Experts of a small language model: a shared expert of 64 neurons.
Below are experts of layer 2 (counted from 0) of a mixture-of-experts language model. Rows are named router (the router's row for the expert), down (a neuron's output weights, with its number) and show model dimensions 0-79. Each number is 500 + 50 x the weight over its row's rms, rounded and kept within 0 to 999. Numbers have three digits each.
After each expert's rows: "raises" lists some tokens whose logits its average output raises strongly, later layers aside; "comes before" lists some tokens at least twice as common just after its tokens as in all text. This comes from a sample of Wikipedia text that the model never trained on. Tokens count by the router's weight.

# expert 50
router:537449517477560465552560380543547441384446427623485577515522501477477456552514457494526514472470382436495391542548590384492485567486406498518436551550454599528511517516524492489513484570491468478503466520617457517513459568395430530503627562
down0:566554518412532538537546579430456506445444482439430552422567462508436432470485458438399565461512413518544566541457479503482557422547545488533548513479489390512521496568462473525508435504491538493483455467514455503471481505485464492534446592
down1:473528496485417504554436533400483606513536475524493474547500524528543535548575501557522494458512473522549536466442449567394449533524519506554472531529579467426497460540552536536474569521519437485367514497478524469389400433523579552448513533
down2:554529563511512550478487485424508504446490520455532538428555496497519463472508442557497489546552564462522469536465522442416542484550523527452476535572540448531514524611565462497473528530566512528501402527486465507468497621411424479531391441
down3:518536483510533589486465480615547552523499496546580424533442533448552459512432567524450538483496459609570470523465443449525540391511564509550445453470502490573466523482424540485546504392533417489486552492445498492498519419449529452479464476
raises: " or", " and", "\n", " (", ":", ","
comes before: " the", " a", " his", " an", " 0", " be"

# expert 60
router:481520499572444593503492444454480457479559548474553531502520465463459471599437397436549436515407514453511391489460509555492469487502419493532529523475482567521574568534502525582622491509493475516466529522487414529495452495387453480547496498
down0:492499532520600495469508502449448484541469464620616480552455545497526441541516514488551449466427495477549546407484467481443418498504501589436496438476495484484509541538457600596518504498512586505451538520575503526463456559488506506509588448
down1:475446551479489534457484565551420536599543579632554489416475548529422406597491410470446546409499562505482580555515482460497580556474454487572494542521444560474417519540524419472476481496491521583460472509478422500532528440481578487493427479
down2:499468637487465481476525447531341499522570437483431478544477510468540519600511470463461520463522568437561543492512608494550525487519425533533595523545501571531520495466503476527561521571434538449461562464485431512531556464498468473524408376
down3:529606442491472426471503411488487436496482557505556520563518502456522515537519512584412490464470601550621445491546564583497540503548458465563495559480496507500397558545575502557563489451516506511483473514419516552372530565468544556488474428
raises: " the", " his", " him", " their", " both", " any"
comes before: " the", " a", " his", " an", " its", " their"

# expert 2
router:546479450485484464500512446501566471417543485566524580426566487486455441540448476481511490399430504431507428494449538465393473429478495442491534580560490573493557482427567577450518542503549541469488560506560435417547548463416427588608448487
down0:461550515489550496464484592561528445576552532446507444461527514541466487473608476471536498520517488645614477532459480508530472447541489448543607452514538526581492480525404533422478535542566519406498520439500562528551510515439470491497496537
down1:403498533523461541465546489465425415603513509467405440459485490524523528494470485518541474515473486517533472473461545560461502409448514524464482545473479411512531448584544480595609517525437544527498483543476542458557444511456415486420568497
down2:493511369580517457476444475529587511533396438445592553529492496496426453488484571482516475454504472364516482468530455547514470458512588491514485487571459468481502485582575555506543525442504464404568584487521466511526488488390502468498499503
down3:499541481471481549530502465517476551533535422475479507463527395472489482516506445488460557530502462507402444434515521432573498470508422542557550479489510503469560496515491502546587542466475523416552559473517477565531536522531443476554464520
raises: " and", " or", " (", " c", " of", " the"
comes before: " the", " a", " which", " his", " he", " but"

# expert 32
router:520409432470500473506551479477591498468525433555439481397480567511386472567437440323513477519420503469507506446430575455438488532473394433538488399504447474556514534406533449496531534459442541440447457515539529525518526431501499471597538534
down0:481496474462455471469536478489458522483537501455523489596545531444450511479535458485460438394471539483411497445565557594473414530530398560508485498457554510515374467545470485500553508489455555484423494476436530402549485565454475594478560477
down1:470529512509523536542470411505527523519505439536476381471430409527513531487588564525492587497523457513402509513481426450501561517512554419468476544507481550482466470464522479446504508441571451518480535396474514408478552556438489495394582471
down2:478534489459542459473587405375503536394488403508536551541524467438461536453521495481513511507556466458524392601459505513486470409533474457469543487397511490489545569502421579616577516442542577488549435442465482527503557537462557422542504494
down3:491568521435547526442504454470524462501475674526490543464583502455438503459551486584542524483502528565457491560484519459597426532440495636507477405496572452526543527499451533487523392448565536506571452455404485517551441440433555491496495530
raises: " and", " at", " in", " or", " to", " on"
comes before: "\n", " The", "|", "==", " In", "The"

# expert 36
router:459498487625591569469537477483498540508422448524486456415562425497437467593517410458595400447425399452487434423485491518480477483418463458531471534533461599462549497524459453543500513473465493541421443538457552438553521452519523485497474562
down0:527417571533501544483502509424508475555529627565537387486547499622474455531518591508511434434497476575534520458566449522502499424543419403538548444466580437482464491544479451527559480530468479495517532572464533581483531508554540548483550508
down1:452544540566472343478480404470459404572395510535325505478530467516447450545536437613484554451577441520443479453519465439530457430472502498467510509503529495480549457370460464584463508410542480472564522571429465500513542512536544444487460520
down2:497476590529603511499582517540563536525412547562496578460494496528431540465432536503560535440556468463505438524503446535551525531453484474564562526496534441514447473484448468424463558465470484501506539665479569477533565530502595484449531514
down3:505493475518556418487574444577515507471466457418439488496544495496526565388494489494474475586525425541522561565395487536553430425553499550517495428461499462583434413511482535599458578453496469508461464539510581479548449494472563501500515559
raises: "\n", " ;", ",", " and", "\n ", " ("
comes before: "\n", " The", " of", " He", " In", " It"

# expert 45
router:572431433518488545557534541503488358466603435542509572532512482417424481579474513432471481465558486494502516531369501442577512406482478420435482481439475550561513436497460456577487442443542471459512466473484465449515477426368542529483457550
down0:538487480488539403538472459474503561533519460476598438549470425496541569504551531459541538515437500436505530544567404455510515427459515404555496538485492555482526453535519485594586485493593540523483473541550500447400444399512517497494446520
down1:505527536441406508514478546408507456443494505459549518528494463521486453543336455583466492507504427554459487436531455456467436500523529505442533514473515530485526459568406486490542457508544611503570565475442522486435451522557483458558497479
down2:515519509542545625403524473512465551477494458462439458507528502464486473475506504552569459474412533523511478480493517549461389513438591618485517372497494473558521529439519501442474552498497477449469512504587539476531500543514471384480413379
down3:581434537557483418390496527588521504523500451530529527519547522523535490476533553498498520480400455537505457533542471531538469580545559506559441530477427443528496557518565421501467540514440527499524500523534609441434427588512451464440565507
raises: " and", ",", "-", "land", " (", "."
comes before: "\n", " ", " 0", " 1", " 2", " 3"

# expert 58
router:536553513523492502562454420491525393550536427543447434478527479450512492502549523368564429456540464561437489469449464449539546465441457472506415531514424436451573455456494580554494473518556545495486486543458461453477518437503397511396468633
down0:509464487576550549437473501520513531402496541495549453410571448505462463451515457483462582531528460478449556488509477544627490465562479500523503499436574560550607511504422463444451525427549514471420515436562557450576456518574384483489500493
down1:457556459500564478473526470446509525439533437575615534534401554456457515595404508572487586588445545473483591394545521444517537536484413398483516461429504378529476476512504479500535517567584559455450445508577490458564488480482476542439466557
down2:535512491522500514515445501528519546480496512463430525460559462461471536481520503446535456459447518531439464506529411520518483490512483536485438530458558512517530454506549482510530438456419485529478540489505580509580467477435551460495435431
down3:545468445540602510438422520459542549449562500445461565472498490449514487537461444516507495543477462492497456510443550509492476500446512452546528516478422474460595538440455448431516522526558505509506525551542508532554526457468523426546492509
raises: "\n", " (", " in", ".", " from", " of"
comes before: "\n", " and", " to", " in", " as", " The"

# expert 26
router:563560420592608570476594517387522446470520441464479510503437427499494465567390417442551464509539512481438408481405534463389494464517510453563486464527471540552541497431494470562456476512522429526454454545465524447541547455405435476595428531
down0:516448539447518512391496576603495431457464562566546465594501491471483437545433578439455501441513468538516555506444552612481509443456386434382460483476444511518518401442590463469435542459558526582454437488449499526480466565547441464458429498
down1:487550403576431533429538585605481493500394525541602399426497549462512537531539459566443538525491484483539535481558468476551513490484453485453525409490492450513420485507517604592525450493546483550487435429507491593483494484497503503563357493
down2:481420489435449548539549524436478467462501440507509488556452391545486494548496615555515548560504481464491462463464577544484574483550525557501540498538463525476391404536574482461518499564544585559529501559572488505450432436478517445535504536
down3:540482550420467506429552483461498474445462544549511501608537556500561466397511537478476504473579515482443536451457473375511398561434504509477541529595514357458526461486502424570431547429496462509523567527504565445567533530494456402554480529
raises: ",", " (", ";", "\n", ".", " a"
comes before: " the", " a", " his", " he", " was", " is"

# expert 27
router:514485497527529507485580423511552446442516425559507475534455439445414455493486473464578434467470359514527406492513571543449479479496530514553479477486501564539509467494539518526468542501541433531509502450564533434559496487498420464450557429
down0:451485460435541551459482629611568578586526524452503467522460458404573558469495506469448537439528503600430510539520524586561506488511492441464437508567469466381505520457572551481489504533455542533626402491462549508501550499434527494425490439
down1:461439518523482433589498433460419436508517499448541555436622526405532440408577540450569523382538547523483608572548407481485512437475517428553472508429456471520528458449612488537479428561455491571545509495573441513635504527480443458440518475
down2:478440450473395522419439533386513429502431466590550414429442462518568439496583490482438391465465434535427413622480393499483402482536447498455531505476493571502485496462488428511507529501583456579574460515619424488467492450480534492489484543
down3:461550486424479445507471423418550483449461421520526531428486495533600397504574499489511455555508612459526489491424393570468511495465545478493509576506496511555535428425556514579469495503516510519368449476430529541539503445428513499562483499
raises: " in", ",", "s", " (", " of", "-"
comes before: " the", " to", " a", " in", " by", "ing"

# expert 37
router:546426469526522602397480433490602428463476497524497626469550504432456415476494433467505413527478422454441480531423468520527592481502506556502550397536522468533546522467443463490519539457533504519502382569523428492494545527467431540423515533
down0:566467428514495466492435592490582500417483464442418571580582506523519465472498536479391509588465529432414546515433525542525473429425476504513426457450481499470528424499530502494565611484523503376485479510446496557498455493466530567534580472
down1:497558493411432480521414513522548506577530485403506408479458495448469590514547494502502501518481544560499370547550509463486617464451503552514541522553489566408578503508492571429558544515519473481526513574424479465491477471522509531533524475
down2:502568590544553546626477473449525509558503543628565591538469586393518498577533492513507596524438488561510385455564526479463592443503433576536514515480439447507494525576473482514437405480415544518523460467404392450537500510448539494518481502
down3:601524464455540473511558533508522505465527427449501530448516578531532553591448566456507515607532512490566516485524489575466486544385379542537543475426422641500500528475497503499496503484454514418434458509589525554416604502483408542574499437
raises: "ent", "on", "ing", "um", "ons", "o"
comes before: "\n", " ", " 0", " 1", "|", " 2"

# expert 29
router:577473565481482475502508533508487413462506481568557476410473460478536441487499363443501538488540478488579542590461559512455515529463539445521484587431534552497439574495474481513537559497605426438545509457642480487492504444497463509491618478
down0:567450414484609426478556438479443416570544490518594434479454489548590451401509524448433532487521474526542524533524431539503489471453503458573510492520437539495518667566536475486471492447541473508545383447489543515481481482473471443441526440
down1:604509514462594518427511572450491432506531609509464385568500509528562513483460525398436515517403571547514589486452472521528501530466484430497435582532526552543435524447472483384515443431445516562459533497502516548539536493507465438516566505
down2:557573520490502527469486542451510444507479515462475596462518419466488452467447451508511562553577464456553437538445512452449538476520550461479593570588533530448465484448485454416516511585512496526492442517507542574539461592544566556493523499
down3:488558569532516494479540615587460540546528532647494485496462493500600538489370575488586497490528470552559537511456413491536483453543478545495475547510495651434519389467510367486536501477435532442472539510525546550530545474469573532467501453
raises: "-", ",", " in", " and", "\n", " the"
comes before: "|", "\n", "-", "==", "The", "==="

# expert 5
router:518450537518556537482491551520457500524524491538550489466539447503531384495525521501537463503516488492460484595525520478440502532479576550578462569416467543507480554530497434492531612449526392473581392413493507435532543451452470483432456522
down0:529453551617541541493415517503526474503563549487533476460489531521478529553516523484409555432507442462481534412503541485529463423517552554489489423499466496459425499493467472456649438474396497517454461490550452593451504548460612494574513507
down1:417490519512591512529460447547603446477496436573463462452555480486539490474465481498545501559514538449559362512459408483441512515415518580506534458401490552478502486575382436413465553510476603458556525520479513476553424502554481576469543498
down2:468469521524436465512567474522548550497517508530448471465487626503501620598500403535394461463537510545454575602436494470484407433442542546475468444479500511549499444546530441460544437487533553469539549493529447587551518484462444474446339483
down3:493526522530568467493473471524520455528512482570471423450565530456501428492480514555406460531570577554593516606500513522563528461408521432537481540485500471484330535506462522558573487475506527410472445488468578496470527540540524398536533484
raises: "-", "S", " to", " the", " |", "\n"
comes before: "\n", "|", "-", "==", "The", "==="

# expert 42
router:560424416500595468534522456470529448405491430641466509536561487382488365518476511436558495424470442471472484499496524492535513526394410497580472471498507507480536510393492479597436474477476468505467492532418497420555500466414468530507468553
down0:486510490472427575459512522540561520584493550595618542467462447502466485506465460523406494466649477504501460510462606542502495550482429516497526421540530534480489496538452521462535543403488442461501587454516457566567536545445585538521482532
down1:482389539455551381494565491516547561478516643506396589463468423558529590518517512506523503507640431464480489466510522480525440471455463552433521557520528492523518484504428476464486503442486579535515455439544481534519474508562551502446538590
down2:483478481569543475444430425524454503474498580532484480565523510453431493514484498559506402451489470538485507503619519549509541482567400538497552504488523497555477495440534646604446477531471551570514475557447452422432434511537625561548534502
down3:475495526578516552504494562571545513478551537477509471494563516532455487497471524461491481393437505516488447456568467651465414535523505528421402482494495517414481555481483561435535546499379553439474517466434563506529475447452502509484554442
raises: "\n", "\n ", " fin"
comes before: "\n", " ", " The", " 0", " 1", " 2"